Experts of a small language model: 11 layers, 7849 steps.
Below are experts of layer 5 (counted from 0) of a mixture-of-experts language model. Rows are named router (the router's row for the expert), down (a neuron's output weights, with its number) and show model dimensions 192-287. Each number is 500 + 25 x the weight over its row's rms, rounded and kept within 0 to 999. Numbers have three digits each.
After each expert's rows: "comes before" lists some tokens at least twice as common just after its tokens as in all text. This comes from a sample of Wikipedia text that the model never trained on. Tokens count by the router's weight.

# expert 2
router:548473516492519468453483516508483501504497529515511505541475515524587491506492491556502491529499486480521490529522505498497525490468452452549502517463467502506497476478476517497522513524524503548475475489458546511531480487522501494476500481483444524477466472524501544533506505511508526472
down0:531478551502509536507498505493491455487526506500529483534546507497473492536488496516492469458460473477492547473553524521460508522463524502501483525477496506489493454471495512506503516510503491454497484460481487510528515447510511498501478534504448481478476500456562484524538486483490512486
down1:519523455493514511519482454542490490531513497480483477516513445503455466540494465521518565520536496504481498514523496538478518501474471487525472517497480526490513525536522454521512497498532514513471474469475520512488548521524477519434466510494487475533564473503449502517483486514514565523
down2:481518479513464478484507539544525466481530470503510527482490507529522522519489501524492515460470488499464526483508465502527523501539508566447485497476497476523531466410530514474512481533514505514510503560510568471482495484471530469481511505495444480475518486480505477507529470455501488486
down3:492482489528536472512506486525476454478525509466506498523487481507490501487502504493478507533510497535499495479529524499504533493499496526522505524480529487528481520513511467501483491451545506502482488447506493474466470491502499499491511519488504514485515481534493494513529493506518561495
down4:474477509491508504434471481510542493492443498482470527489583498541515487481525503495502519552492519473477520523524506512504518481479505523511533486481477488482518472476527483529531501534472517511513496475440531485513467474496472515496500499465510522509549481465526493528527479489506472500
down5:482500542552475479486452463542454479476449513502488573478511531463473522480528513485534494548519516531515508517457527520498553473500475493505494491502509497483507482500498511455512477494475468518499466521533516497477451500548516531491505521462514495529494462496477493542502522486514507500
down6:514473505513510481497486509488483472477524501548464507500462477502483523502492511517478543531507461445514425512458462497499529477526500463456558479499509491522508463533462489435481511492524529519506494540499509487468523491504466573501509475522488503467494447498503459497505494472552502507
down7:497512496492467511523492534439505497497464486533494532488466464497468462496520516543521527519514502579486516471486481515536490473530501496516520538527507459511522503496476489470548461501492469505541516508478488547471465498508477544523465472459535451529480505505522509521547483546470474491
down8:492482486494493454489501520549530525494518482496464486526481486473480516450473507515503524496499490480490529511442483534505528473525496482481512482536534542472467476549505460457486450525500469473507460498474479510464483496513555490460509473474537511519483528522498508463499484497454469519
down9:527518523556473505504523476501474475491447484516556484524508478536536541454473494485515491533489485466495528520465464503490487514454532509520523498505473540490490500475515505515526485479519488469528525538506547529435489472480496509488511456477510533484494513471511534529474489534490491522
down10:494463456476522517490464505487498480570472492499488484524449481459481508464470443536487511461497498489526489505449490521495516440479485504525519491484501553492468512523512540465527487474472476511483503541457496466512502502525479549508488476542490505528491481482469497474495485478529510495
down11:466468514448457469525448522507498491524499469511477533498552440516506533525523499516504516497484513521524511498503489463454512478481545501471475516477468467511533496497518499519502432493515534512488531570495490465498488491492468540482501535509464506463486477505493502474489443474482530537
down12:449491500493491470462523559432504546506520479454498524501507476490493484506487461523499491522509541534464500514476474485467498530512502512477513444468491528522534489472482480514553505496521492477517524524506531493540469500490462511486518506518458461512501483478474517522505482490571447501
down13:493482487495475498507526513484476530516464490493526515483539501483500493467512539509461509505515518479431517494547449459481508520487497533500481519507496505517479492512489566487521462470429499486521478500514474499470495529518513536506485481554534513551448503511500441489500508568498531507
down14:497490441473484453505499493482460480530536531514506489463491514486481499493524543491479482461505486515472454472540497490483473484483483504539486442474506520509504516498481498509504467548501483517513529511482510502502535477519513505507505462510547552567518505490511507495477459516506511521
down15:494511503538510478496467513507460493471522517509530509498509528514508487494489526448520504478507502508490468512450453482549487536492502512494466520494520522527488494467485487458533487510471507507503465502535544494484503494538546552488550516548500510477462477530478454520524509516481454495
down16:504494494459515466489498504520477498540529486497505522496526486468502516483506468515513489489509522431514492492476517523497478482463481515439517513503452488510543481503479509514464488528481502504517492503502517453532530472483480518454489473510506488483500457515447508500484492480569526491
down17:507441482494542497474440513534498506499459518442536469522492498476534530494542516498515513494503480445469486533467487485479521461516471495530510472477493529446515503519523465460502523483503510507487531520511494473559528505486475479517494487494457507527491535486482473520487492531510511514
down18:523501540540493441480444507514497472517506493498493514499517487500508491472480466488520530522484511497524511471495517532476518530570465538492503492438527516490475464465520490467520536492477454526511528484464532516479512498485475486511505489486517529513513559508468536460512495515503470498
down19:526482514458516528503462511456510506482480492507465547462557481527470464494493510466519457503470461496482567467525511460489520497485487480490488496489482479525503491508477501441515504539471485481536495495492481470484475504485519545479509470458485452523494492497480458529520509503447513524
down20:542500544511508459500463483490503523521486466506510505474485512520530471472522456488550525476484521492493504530482462551533448474514520454485535498512500458504491522521510517508485518489478535478501502532511457481506510489421493467495528531521517493524539500457512496495513496509522528515
down21:612483513501481473481479472491501515493476512469520493547491468516487502533494477506518555481456499514497496465494487473485477530514526489500466501493505487512491472486508531550516481486498478528470511522497458471495482490557522541553460554451499472549544519480519486497492534493520499500
comes before: "-", "000", " 6", "|", " CA", " T"

# expert 126
router:536497517477495470472464517512517486521501512513491495527484500505556496566504451509464476504462474495535493494490526508519531479527465471493507531496474474491493472499508519523521485528516473577503458480420517495498473526502517521524473488511492519486506498527479532521512497501488471467
down0:540502517466538511474504543461465524473504502521467471471513477488482474496500498478512487510535499537494467498463450461504495512488501512485493492478474488515439479482472517465526500509502509528458520506489452546504509510550527534509470477494517503516496510509510504493517469503487490516
down1:503510500481550493457488518481508507532505485488494478500499504443504488567488482514555528497490504485503479498514476519509496483513513450531506484506492514528491528498503484533496493493546469458495528519490483487523522496508523522531498547489544481538477519488478509538472507510463519475
down2:495516472495482483505522478493519468485485488513488501485505479470500477497521469483512517496469468508542512470545457544466488537472475548504488548462501453484467484486540470549534471524465496472516557504510530507478518502503462534525505515521485476512463517439496517480485504533500516540
down3:509473508455459470525521509487496537471526527498505484487531520474504519510518532493478503519463518526491502492504473508499500450480495495444453495513500495495506460511512484505469488497481511494512483489506514502525489508550526530502470533496468495502559543493445456491492510505465488509
down4:563505462490480504503493515500506516539491515531496510513524491479555462483490522540461511475499529499530473523500450459507516504481491509488489489516502500452534498491512487531525486482563499513542465581506563498486484525512533498506515508486497512459513533501472531473539499502523439509
down5:543514490509468483478503480499511503482463484497526524501517504470480465475499478505544547496517527476536505507532479463469541535468486515536481463487451483505512469447481499496466516516492481538428479511519526493505470516515495534551469506515486497527487503501520504528481514559511491511
down6:559491509502517460541515476520552474509511518518567532486488506505453474499538489519450511533498528512522502504533545448470545488541509478517488505505512517473511528481506458510527494527506518486479471470547534491479472509495521458491504507542540519459463476491438505531497516522492524549
down7:509488506473518472454497460491474472485553503543530489479506492533491523501497483482526464469506509498476472533491499518470473515489487469549489460508486506489484469503524547521473502516520492533472510461498493499486511464625492517481475490457450496517502519476503504515463447514510501456
down8:493474536536500494488511555524529457501463465461513491517497477480469529489473524554510510473551485513507520486469461509471489526527535486518482524515494520508455468498496494522488523480527517471483510534507488511478495489551483555508477450491485441540473515491551479478508514500523454530
down9:499547515491516485487494497463520498481429493514532461501500520515492483485536525472535528490522530529499478504459500511497471479445497548472484476505473507497488503457492512523515467480527470480485502536487508516483521508574492551535474505462513468522551536536514523490507545450534522484
down10:484496547511468476499511522468457541503510503515527493481487499462484515498493470489488516499500495488512526551486439506509490509485499487464488469488517474508521475477539508494516531545504464503532475535534528501503516506469496440503499521527504514514504531505537494508527496589486520455
down11:456475482506483503479480474501480489506458511531488511510486520491489535511487500487496510517532537492538469517502493520487515503505508478463481504500540517530526536495489468489533513490519465494530507488544538516492480495495494484487507483509520484516498458528501520565499511492506521494
down12:487480483468443530483520477518461479556550491503527457477485461512509491516524506467524516460527498469504504527455535507459482531503498458498482462531466525460503535512483523501514485494500500487512530470521461519491502451546485523516515493459499506479530487555500521519491462493545503472
down13:504495523494479485469510498497488483504476495471507488521529535495473511481536481533523512519489527531516528526483476489471480495481492489464475503521480505498509480533541499535556437491463502467529521510495481514502463494509528546459498472482476455518525520482507478497441495489474471539
down14:492522550481533526504514473508503488475439477521497511507506481471548539463527516527507489480462471517505516497490511522467518513545503540497487539487556490499504515510542531439526496480487525436491553568484456461484456495510491485496553512506502444532480491495519471464548527532514527535
down15:492474525486502513496503516465465509525525477504514494523523471539549499484465523504477474493511482468520470493473467498465532524497471525500516462515522506538488463499522529495493538476442503473531528523566530481482479511555502530492577471472461506459524517507494483491487490485513567496
down16:508518545519484512524516516464487467489501486497519531510524515505486484509526479482499516531471518444503472463518492499488486523478491512542531518524487491505491512502457501554502485528439546494495482502513462505480489525525531533511471448496479513469568485472477574525499527520482515528
down17:519507515487452511470490488438495503517502488497503461499479487481464525498530492464495509505491516437499491536454508487490491517514488483491487493535506526483499509483471501541508489481505509466452470481518527525497526483513499500491523485476510515476538504533492517545524460530561528500
down18:490486500526492494493462503524520520543524483500531450483527505529494544507483497486501462508536500509493447495477476495519457534520515473509484475496512530492473489539489498492476502481454542500486458526502496553476486513534515521480532452496490475494501491518514516577482480469484462484
down19:474510478520501495521508477481500501468447483492469488536510473463522553520520495471489510495493455502530535489514490488502501496460500522451525477489516512508543503501473506490515481500492485482510551485546504441505491512459534477475495483501514520484524518507476510533510474533479546498
down20:506507537536529500464485475454473509462504501506477552526558541517485460486476515475477463493505475536512509500537495511507478500457488529516519511505496494529498485532488505469520541570484507500489495498504510491521497492570489506469501535470467511488481476480476525528474508491467517517
down21:547486506458536480547501498499495499525492503481555497504483494452503508512486521489528560516527519484525528503522448492506494486506503477526522511467463503471464499471556468542482520503545462499493494499486528545467524501510487551505517461495525447534535530473498494519496501506494483514
comes before: "W", "N", "°", "E", " /", "CE"

# expert 160
router:517486523512512479469480519489441474509467484556502482563462498483524509535501487528502450525499486488536510526473484479497531516551452436506522505511476492527513441507534545492515486521536493569504473509509549525516481512518496520511520466507460513510497470531502519504487465507492506486
down0:519470498502513479485487490506502484530509492519496494549491560500541480493478484509504471507498511468514477525456494508547499506543505534470462507497517491500517497517484495511515504485464472521502525534525472469479508488451515477505506497507514461495505433467522499536496521460509486529
down1:512511492476505518495491514482497490466511504489523473510519500520518480511504531489484540454504513530497485506500521481542488488516498525476523506499471512455492531535510519507502490492532454517486503486498516436504512502510483500485471517495463492490507463489505525547510510518527507468
down2:528514532514512520504471520501504495529510523555520503492519490496504489494510503491476496478536481455486470491479520525504521481485524496489530493456481465493527512497519476444497494451534490464495495507531489444487543485416501409511530537505544513476492482515525483509507454488516510554
down3:518489501500482435497506491445499505499500496517529517492480488525505528493525521489475496469485479492506515498504525470507532520467493479505496455477569474470513507545477511494510511487481527550521525487487483461539507513486492488550514501512504504496477478507513493513496483455494529521
down4:517489513538458499500512488515466531532497505489485516476479510483467470499481484474509498482508500504474505538508499497492532498471495497503543481505545535509516455540501507509544496498469516515496524541519516448525491484476455491521511477500498473484522462502489525467471509524491531462
down5:455460510531491477563504489484529469520492513504506481500471489522520461489507525523473505518552465524524489525459495486503475434531505501506476479495530491524495510458507520490518480469517477533508527510503507499461513482517539499570542491511506496483519571485474485534506487476522487500
down6:487483515549485457493446493448521541488487503465470513521533506492510448505498529543501503533530513496514488492500466516492506492539478506474495493537453523488459515466528493480523492493526492478469488492474499471465458502477517437490493491537448509487532470452495522500506558521502497501
down7:488514483507524473526528524491525492500520493510543511509501504541491514496507509485528467521531548509496507506501484468493500493514504473478545453484533470511494501516485512514492513450490477507520528521499481502506535509501516502478518463476480452505528484501463504519484505481506496455
down8:491504513511455446523521465504534502461506514517490532505499497494513512516469539512476523544471504445497465482491508509531542532544509501517477489534438508489506480532510478448520466469489492516505472476477500446540526499486503504501532464537523521515526462470479519482487461498493553530
down9:482537519496511517464520532493499501523511491520514492514504509513525491493536471456476488474491512535524477565536490519505483497489469463541492507517512530450504518510516508540509476455517503492512472519496517511516501532473493453482491472504512523494508486527505526481489490537479517497
down10:493470516491519507469485494485506518465495537479535517485492501526537477487486498508505511525504516510511540505513492480474539467518495467537499481498501551480537472495451492522574516505496497538497508530484495485460495495466493500501511490520450503505513521459497505502508475511451516462
down11:492549491483527471478505464514465484464503522504500544529483492505546497513484488510497553530509486489499538496510506477445480471488483489482530499493512518490450520550492488545507462488498516491511459492423525503530522505504483512504499496487478497524501504497483465529514522454484535445
down12:507483500507493460501532467500492506499471517514493495470528482542487485523494476487511548525506524530504487500515492497488503493459475471526459466511549514525523513480472452500473505528510530517537501492487485526500488524491517498508488486513502509483508526549478495497507531504492534502
down13:479499521484442492481485495525526478518491476508517463510537486513553497531537471512464534509509505486507479524494517512475503499491490471509482477525513524481520515500559495483512498490522493488501491481484481509466531514506509510541483463510471530480506497477500533514510488507482489494
down14:496509492487500480545511537525544521513501524505491460481476510521502513466514482469533513529520522506477529470440469544497466488488509544519530489497486471507499465508481489452484456492446481487511474507515464454465464484480512543511450505502521471508485448507473456536519484474494539455
down15:464474522498505455495520485520471478531498552460518492511467559508486494502504487478489516508486507467504528519518547485514505460521499495471549488489493495465496523527529499470504498475543494504470493479484486498513526494463494457568493456513528494497502489496518496526462497514460455494
down16:503519502478489525543495490504530522484523530481501481489590472540458496453524482504461508499474502485512487482480499472507514523451520506479479510493555493521515521511504456457531483519499519521484493479504493498474519488525514481472547461508512483491505461497457466489504442491483491468
down17:495529547498488524521516483525473528470468498481481527482511486466516524497478505485481509507475552513463493492467523479482459463503502458488460483540535540467488495502483463538517510486485459526516533460452536482556523495507477505505493469516552510523482472449499505471494505517473551458
down18:495531526474524542488489485482507477497509492466524510521506449424525506519496457529497467515481497467488485471541495479467490546463499497558498492515507513491504498470473535494516426504485466503536491486504496465528437506506496485467507472512471497532522527474519525533480502506514542537
down19:510481475539520508512493491459498517484479491504478532474470501465487448462485477526547503510521511518542505530451442497490483453484490525514511477510521549532514454453492510492526473463513498517462497511469505490447475532521499482522462458509483475502524513493460508469451528516514482479
down20:494475528475479465537547560521500514487521477480532481520521510479477530508508538478509487475475475498467472492510509474485531475489514484495503510505487488536522515520479488500464524506501530517471512539492509505513541494538485504481452517497527537482495489458502488475500485473480444526
down21:515513521503511466467442519509492468478493482523521467515508447472512529512472463524493495572543515472523518510556476526503490484467504488491500484502509540516460517435514483515489498485514463483489523536513496470505493494493500499509502512478510490509499499444516505551515512529456464503
comes before: ")", "19", "–", "18", "17", "72"

# expert 156
router:517479545454512462448472503499476476531512526542501503559475454500561486495517485517472473511492500500514489540533508485500537456508466502517519544472487456494529500494500493488487491528535492526497500491457575497502524481504496490501530528465500456471501484507481503499522489492502498461
down0:464491516535522500509544497535556457491534459516521486505540476530454523479484491520466521485437473447494501449526495503546489504520491418546493472503538542475475499507532497544492487471467506502520540491471471524495514510513525509497468519512513519502498452541519497483511526494541529512
down1:545503531507523535501488511518530496457533529506512472524516497513503498464498515466515517489499499481474498523477492482460488491484489504504516536465482493494516522508449564500522543476485519513498506528495493463493488501533482495518453519495479470484498501456474495465495525508486474508
down2:477502490500525464497538453477547500517494479500480487504509489528484471500508456458500519501518490490445523487495528488516484510460501561493506470515518458507504471511512516525503487507532516521522462518444504516457516476495464444493478506531503516540516514496498493496499568510454515486
down3:526515489478529478483530516505527494472503503471525484497535486522471498475527517486473518466524526469546476522515555493519467533500482457512482455505421523519524499457514501474473476476481494536517544544507510477504508501551496504448492466491482513454465518521511493504472493516533476484
down4:550508535483519472495477540516502519477479471487480484506500535474479507506487506471482471460490509491537513479475506514537523525538501467505500485471542561486549498485464484525472497507488508459490502493457443466494498509540520534497497511530473516509500459534495497460496520513489497478
down5:493522474539500543481530460474526549547510506529528529515466470509462493478483503498463534482508518518482502514507472513500519525498503501503466517481514526479506483505514511540521524501520509494517478476471485501471515514515482481479544496505494491526512503496525478511495555497499546501
down6:495529513460547458492497454453473540485477544469513470506528506444513555491511502504498539460475491517496486545489530530509509530509503531496492540497496461549466526506476490506497486506475548487507513455480508538491454504530487533546473480464524514529501510480506478511508515512487504480
down7:506503494499512473498524571505524535514484477469477535530471501473472514469480503475505486487533486526470491511497497479505467526522501496528503486489518476497526468511503510555439505525472528489458523527522487508507467493528488509514468516461489454489463484488459487457498489461477457518
down8:518480454538493519530500504526515485502484514477465515474462497485492468529474469473534494511508531520479503520496493498527530517486501523506493515523489507539556509528497505524474492486538470488478491473494506523494511504528482522546531461520540498533499490496446499505469495519479502527
down9:513457489516499397516528477516469465505489507480501493496519554489493474521526488513515488544471473521505505473514535528465510506530513462525483484484498444466484496514546506513490520513503492470498503476534502545490476486496507503515505527462498458497532475465471515512469477496478507531
down10:500498549513513471495534454553529559485507464459496499495509467488491485484504450503521491491502462509536536463523486530485497539515513488520478510466481502542474460531493490505508513525525521528520479466512483518484522498524487499479449486541461461471544487468511500522518509525517488477
down11:532496551489488473468498540564512488558472513509503475504526467507483455496514493463503501444536464549518503481469475502486524504543495471514491468566494525506462513504534487501458531452448520485532525502497479481522528497507523511487484480488483521465490459506466486473539509530522493505
down12:546437511481499476509522530514504558479515487485463514480495535445526449501530512462542471479526460509523508537472473504472469497526501517510529469494517510542500484496505481502477494463482499485475547572505458510506456502538493516470467491539470458497481455471474491469508518485493502540
down13:489483495481455564508512469480537492487537493498482512515483528559446501540503497528480526480470438456494497484434533532510517517494494514448493529479502513537505507468454475531543483480506465520531559538493526521494521495530475501508519486569527546470488529516532503513508542548517531490
down14:526456540471541470509520526484515507499510491496463472493481523494495505474471467515524470510506478524504556472519488482439486455529506516480480502494489493487499469541476520511532515542507493493517515496467454491521502497496500456481491465544463483520525479494490463506522474530429499514
down15:517497518472517505502490531501519540499497459455501483490526529497472490511492488481513462426516470509508520492480505524537509510535512484505494476468543495516533484527471476542499493523508514450514522494443466481519467484515499519480488462526476499521468510524486513509509559529517510469
down16:460517475490495517456531479482451449487484479493508469467508484528492460547519467502484505520481492458474466466439525529482524508534508481467484495483484488515516489459506489489509519489523504458532530530495560488527477506537503503505510538497503510489513457440501463512460498509489494513
down17:474463526488492453478463476509550494509502457517484495439484459481476465478550499495533536544509513510496489509490504471506520466544521505471522478521506478546453495533489497509524493496521470510573509501488512534516487485462496465515517493509492538484509509492519480514539535512486486470
down18:486506556463517504551500489488485473489494509501547477473536543564509512536535458539481539470438480532467468524471474465525521466521509539502502533497502527503494479517519509523506493491500504464482486529525504467473489505539508550492475488491446487447463502512528472493510485482467487503
down19:504500458497537464497522527536487511453487517464501479539541469475509501502535514551481483511458489505500529474536509511488512505508504500546460498484500419492478499493476504461503505455521521513510484525481515512502492484543485501473525474505465526491485496474523488524488484499491502504
down20:479491481548570502456501480453556502539531488493496531485464535485487494508460495503502521461464507468504524517534498470506513509494505503494457516540464543490485502520478539513515493489504470477510487479514475471484560517509442521520479521528508512573529487495522471468544505497506529520
down21:478496487426500510501483477483484493507477500496462512510477498466455504528470487515490471569453504480500472446487510497531547503473519454480488476501525482521543548489477443476514516509516500497484464463516490528507523506499511507508548524499495521512517502500498492511553473516500486433
comes before: " and", " which", " but", " the", " he", " including"

# expert 164
router:477496505431515486466504522523470507534502522518486467568476491480524502493521474530462497514495500491514482485495520478480505496517490481518528517510512498525560450501494506494498493498509512514489467525441493505507525485499517533503508519510464465467487467530456495546526494496514457508
down0:467494495545469480477441500521529515477449490531512492487518481488470513463458489518501549525518498525513505534511518519468507443522488527527478483487510547501490471472547488469524537491491521493477491495525540526530562526530501540526536486501478494539500502492493457526483518503532478469
down1:469484532522495476491538507502499548488474441485493485524451492523521471494482534510486538534463503510465534436531504494496528442494457466444536476520509538471555508539487533435522508473488503519508509466496443503460517507451511505505532514487518483479543475492511476507508472512501507523
down2:508523461507513468509515562524504503507491535519493522491518464497531508478483490468521478528532491487491534531492529504487497530492471480505486499561488497512504529490460492453477513546528496495499457527508510517513505509546525532495497507487522465501496523487476482475513532454482477490
down3:463481512534545491496485506463464498506509513500497504467495509503488538487498556492507457506477484477523495495504525538458507478516501496510493498469498488492450526492479483505522509486563544553498521515486492474523499509492450478493457505475476543517507505475520482512489502468519462521
down4:485491469493474492483490487446441473482554512497511521505463526506493481529489501490461501512502549475487460467507494439490519512513516506497525516529535515438516498484509521543497477522476460465481502536519485505487499515498506536540488489492543480479540550532459498469457483474505542495
down5:495500475570506479508509480485513460506506506490523520515503494526441501501454428499478525473505507499491504468521497526516550509464494517493476491497502502505484464495544503530543512514447462497477509486526491506529591503491486504504553517452504516477519499501499467507510456510498508490
down6:493464467484475470506495506500546498486508502504472497487482492521513495485494537520479497527492492499474499446485483479509490474515515514489531507493536492467500494496506484477517488510509495551550481516521432460437519485496493499451532501562472478463474514484498464531491462509467500479
down7:491519521548465502513484505476438479462486526499499511481512501449507510499490521513514472476500522507557493532455527536502475523482483491492502536521542504523499474459499505520519484498515484474472527492554544519499468506497488473480523515497520474494480536520532503489481547496501508500
down8:516486503479533495524513509482490510487477457490488532494535486510474471500492505478490527489540529523479491501511515508488510504526489528512520508503478534508484517529456480480561475458500462505519522482497484505487487498503507507488512511523522453531482483550502475485512512495503500521
down9:509498436493481517501521492502544516504534498508504486510540506471502521490516480485513499513485445469492485501448535520511489522504500478534533463481518492513492500489488509504554496475500470468550518431470515477482510506502519485514528550519488518513518475542471505507476460555441454525
down10:464473533514537479500495484520541453510470497486470509474468488522514495412518474519474545511464482505495512477500518523529498534474512530479529497489522488496541522501523498477476489469502504494551456526533468491529495496483523486480487509495490489471484480553493484510529506502508528501
down11:510515500467483513511528489506476504499471540469465501520510446487531519465483518488467517517522487497518483528507477479526532537485504502556500499545515523493498465450454521487534506515457513469490471475463504494474490520519506512526503472481511498507506514547491454524473490491482501498
down12:493485483469547470503488444467528522467515480492511519516485530517486505534497538455491512472487495498498536498480526534483470515465494494475505536457508480519502472501525515465494510501479449473514536523502518490498527525492525485498524536481491524478492498530457533495494497542496516482
down13:536520509509487481472528519513528508516473536467478487496480465479496502533521518469500524475500518504481462529523475482495497515519501520518507556479534522519535494447517524538540504510511473503462485522507500508463475509480460499480501531480507493481516535565488522554526486501532486487
down14:477490500499506501476518492490508500486500527505471490480525493542552516549452558497506489472517472495484500515540533517467506501552534499499496536567466468462521512503535516520465489516500481524476514473489510525465533481478520496476508491494495477560500520454486472521544532513502463550
down15:456480498485564523510523509529505483473469527481470517510489509503525484503506465502480488509520516510501473503507468499533527475478498504534529487507543553514509538507443458520481469502525482515528533516482529514475522515486533493486469521516486475516503518477499439510520549460455490487
down16:467490471524540495462479491531498510475479474473531486520497476508554511513536482475454512494511479482490480522498511508487469537498524472534529507498537484471536534490527469533511457492513535534503495479448514485500518488502488531502447492509494498529494479495481515524491504509487526499
down17:495497459476509477519537551530479498508515467491457474511507477521484512505497492512468524540539522521514491486506534516492486490499491517501510520504561508513560493448532500493514472451512524537531498518532460500493522526509535476480526491492509485471512508512529491524457493534501503539
down18:537537488470548501526482513500496506501504469481507464504493481487512456489495514507517503497496505477485511524508497456564483489501493524546481484490501499511467551521510500482529501508492510522520491533515522533508495512590514530485509454495504483478488491475517519479512518487527522475
down19:521482514532523543498525463513485498534512496460548514465450483556517503507486443508534474477517510441499517530496488470492477539502498496484537516506469500505476461514491532451519532465506516534529507479473517518523506511495486503443463469487503495451512518493491523452491483448498541481
down20:545509553503515502538514516548468489541482463489520494467509529487473509536517526483546519534488488546507474491510524474503517482480501494465520482508511474490515494541539470519538500473510526515530481485533528496484512520494466514510486490523471474493533515465518446483506494517553475468
down21:487496498506491506533495510523536537486462508485494477499502535452507527477518510524482506530492517479497471481516511484578517482486454496523536517454484486491500555490510522528496493508503511479488492473473495490466488482482461484527478519503526533529500493524510519491471539566473555466
comes before: "\n", "  ", " MPC", " Votes", " 0", " 1"

# expert 243
router:533482541517536462445484516508461456522467497547461506537478507488529508522476482514488481533459466491512493526507537489507504479498451473523526533497490521499483503503506516486501488553551501554511479503494520500499478487540460561506496523502453528466501476503507551528510448448489515479
down0:521461536518507522567451489468453484539470479514469521549519491553501491515491509510483501479520489516501488523478499507501474450475493513503463472464526498532526466501483507473517519504484478493544464501461485515460524469517487475513531462484527502499530465478523486482506497541531543490
down1:475484498459491519526501538476491472485514490502487485471495500556481505455483515477493501509531463527499486518485494495495509458527519469523462449528513499534485490517519470500445455501535497485533489435507517521506505501508550483445439498443488505472500527518493513499502519450530517506
down2:498508481483468513511489512455503500522503490507493534486514515492499523484542495499477507499529471556530477431502475504508512494507505494508449506548539517499490436469509521526469503506526553503491520525497501489473525511490527534509491530510484469473492479500552491472516488496531504474
down3:477499509548524475513486546486535479460527514446481490507510506471497466465505489510513504523517469502459489451512526507518517538486518496473492510483532506463498509475474457483499498535483480493493511515501520485516490458487449530510521495479469486526469515498514461503487487493507548503
down4:519492504529485529505518490492512497482481494486476512503533468499472487513510492539450483553473487498509531468489495482484539465483470530516470494492527535489486498530508461526507476484495483498533484482459475536494468516477483471528502530556460536516494515493492474535522505518474501516
down5:484510493428533499505533512487447515488516467464521469481504511456482509482476513472493514543505483480523478533512481489476570449531515539509496468512488500468478494508517524473548529507501533485531468486488469485479496491499496533480509479526509529478501499493458489438472525493499481545
down6:527532469508492534440527486515506479483507483499499540464488517491498494494427489505559473498539481504494565517524490507512498484508518494556483491464494537497509489495489482521518485483499512518495526453465475498504508483488499499503516480497508522491502515492498521504511477509499545487
down7:531503533444478455494496491490492535503504478524532501487522511525560503480509491475495514505496496497534509509459476534528519461534492515464461485536515500538465513497466523475524483476522511471456524501467501510507542489475518474521474482442546526530513550488479474464491479509492488478
down8:466516464479527496500506516478469488496504493520526489517512529471509498461529483524482474479555488522545490499520487463504521470563509492536470507488533506504528486534428491537496528482519570534508509517480519496491496534511525543462515476486493510517486527455521534481497465496446486480
down9:515491542518476506504468473541460539501485510461509518461540538517476525455546495494561564524491489503459466526514482507506523515501477486484504474481458533471471508468521507483531527490526530534513466504545491469473472521496449482466506539497497516516461504489483508508516531498493477532
down10:495515495521492528548502496492503496503481505504477495471498482503472510498475506456509520474527516515543529530510504536515531479530505490539527545501579512530518511467495507491461491487480517494446468493548519506480476500503488496499497504529471467485520453540528503526528522508490482518
down11:490506502464526481514494566531474509492501483504478538526508502487474538507524478473511476485507463485477461494550499546482520483520485483472480498516488538528486477504479475485454510511444444514492515526496512503484505518545485543525511483502512468518517486580509501516517497531499503447
down12:502485469492516480499511497510471465524459504486461531519493507512513541501526545516515496487503500476458474511507507504485485533552486514483537510498445498507507525500477541480491481478479534532504488528513512489463495522541502557450463434492489439483519501528506464488510526505511482512
down13:462502444485503500517503538486479519478454485454489543464476489539483540505479547498502528512505507505495521527498470496524516515510506505498533505554493529516523521524461485479524497510487484494524456501555484520491510496496483530519504490520542483518527515531485510474511553542489479549
down14:499508495469523526534498563514537501518499489505500490501452487509541516494467474537509523432478481491451516486510450495539523479467529498537470506496528513509501541477437544521517461527494509479530536500510514468511499503513491541510468494493510489538513508451530485453486497486510460447
down15:494522520552485505481451473533483490453537511510487493504525479495498491496513472488513497504481496467475481485506503490483510506465508473449530507493473512540518524534479495480464522508475480485492470518514463534525437487524472490537519465513503512467475513467517534546506510466522488541
down16:499566516453517514475439512496481519531515492493431467466470448458492474476447460511495506517518492481532445464527463533481505508515487487521474500539511507459495471477489492491514496512449477504512541517501501489465511521489525493500495520490517465464529515510475527543507480495479443473
down17:456464501488463494559511510480529485473493475495524503479498539461461484512502508499491474502487478499481500462472465490506468501484535540506493497501515451505509432491503521502498514515478470525537539501525532492468492517510525526540510514519521482520487475480493449469511485487502512513
down18:511465484485498484505483498530506505509439507526481513482498508487499522492474469521559500467491488457493497492482496500506522480501504529505490461488534495536518474438473506496517482541483485494484500472493495538554525516498504479510475507470492474505480518512514490493527535475524500522
down19:502535514488497497469483549493500457494497509520502502520486467445497516553475497503502512556480516506472442522478518484521497533515543521446513523492512496457541512468558529515507505513519507510544495488482504474495511494495501494511524489495507581478520516476486541472507528450514458522
down20:485514553493504480502492499474459493515470510499483497461476511489467521524497491524502485490492499487459500481486506502537491499551497479505499510507492515454502545466541509492460479489502523483485518463517478531450491504540488520465460488486493480508495529527481478484517544493506477497
down21:499501500500452497514519502509481510516523457461514573500513517530497485478509514465531503482551510496492523488519446482486482502460493537498499484526519498508528500534483492503521517500505470544531525495520533514526510499505477502545491529479503537514482514528481478508520489499495463498
comes before: "1", "0", "2", "3", "6", "4"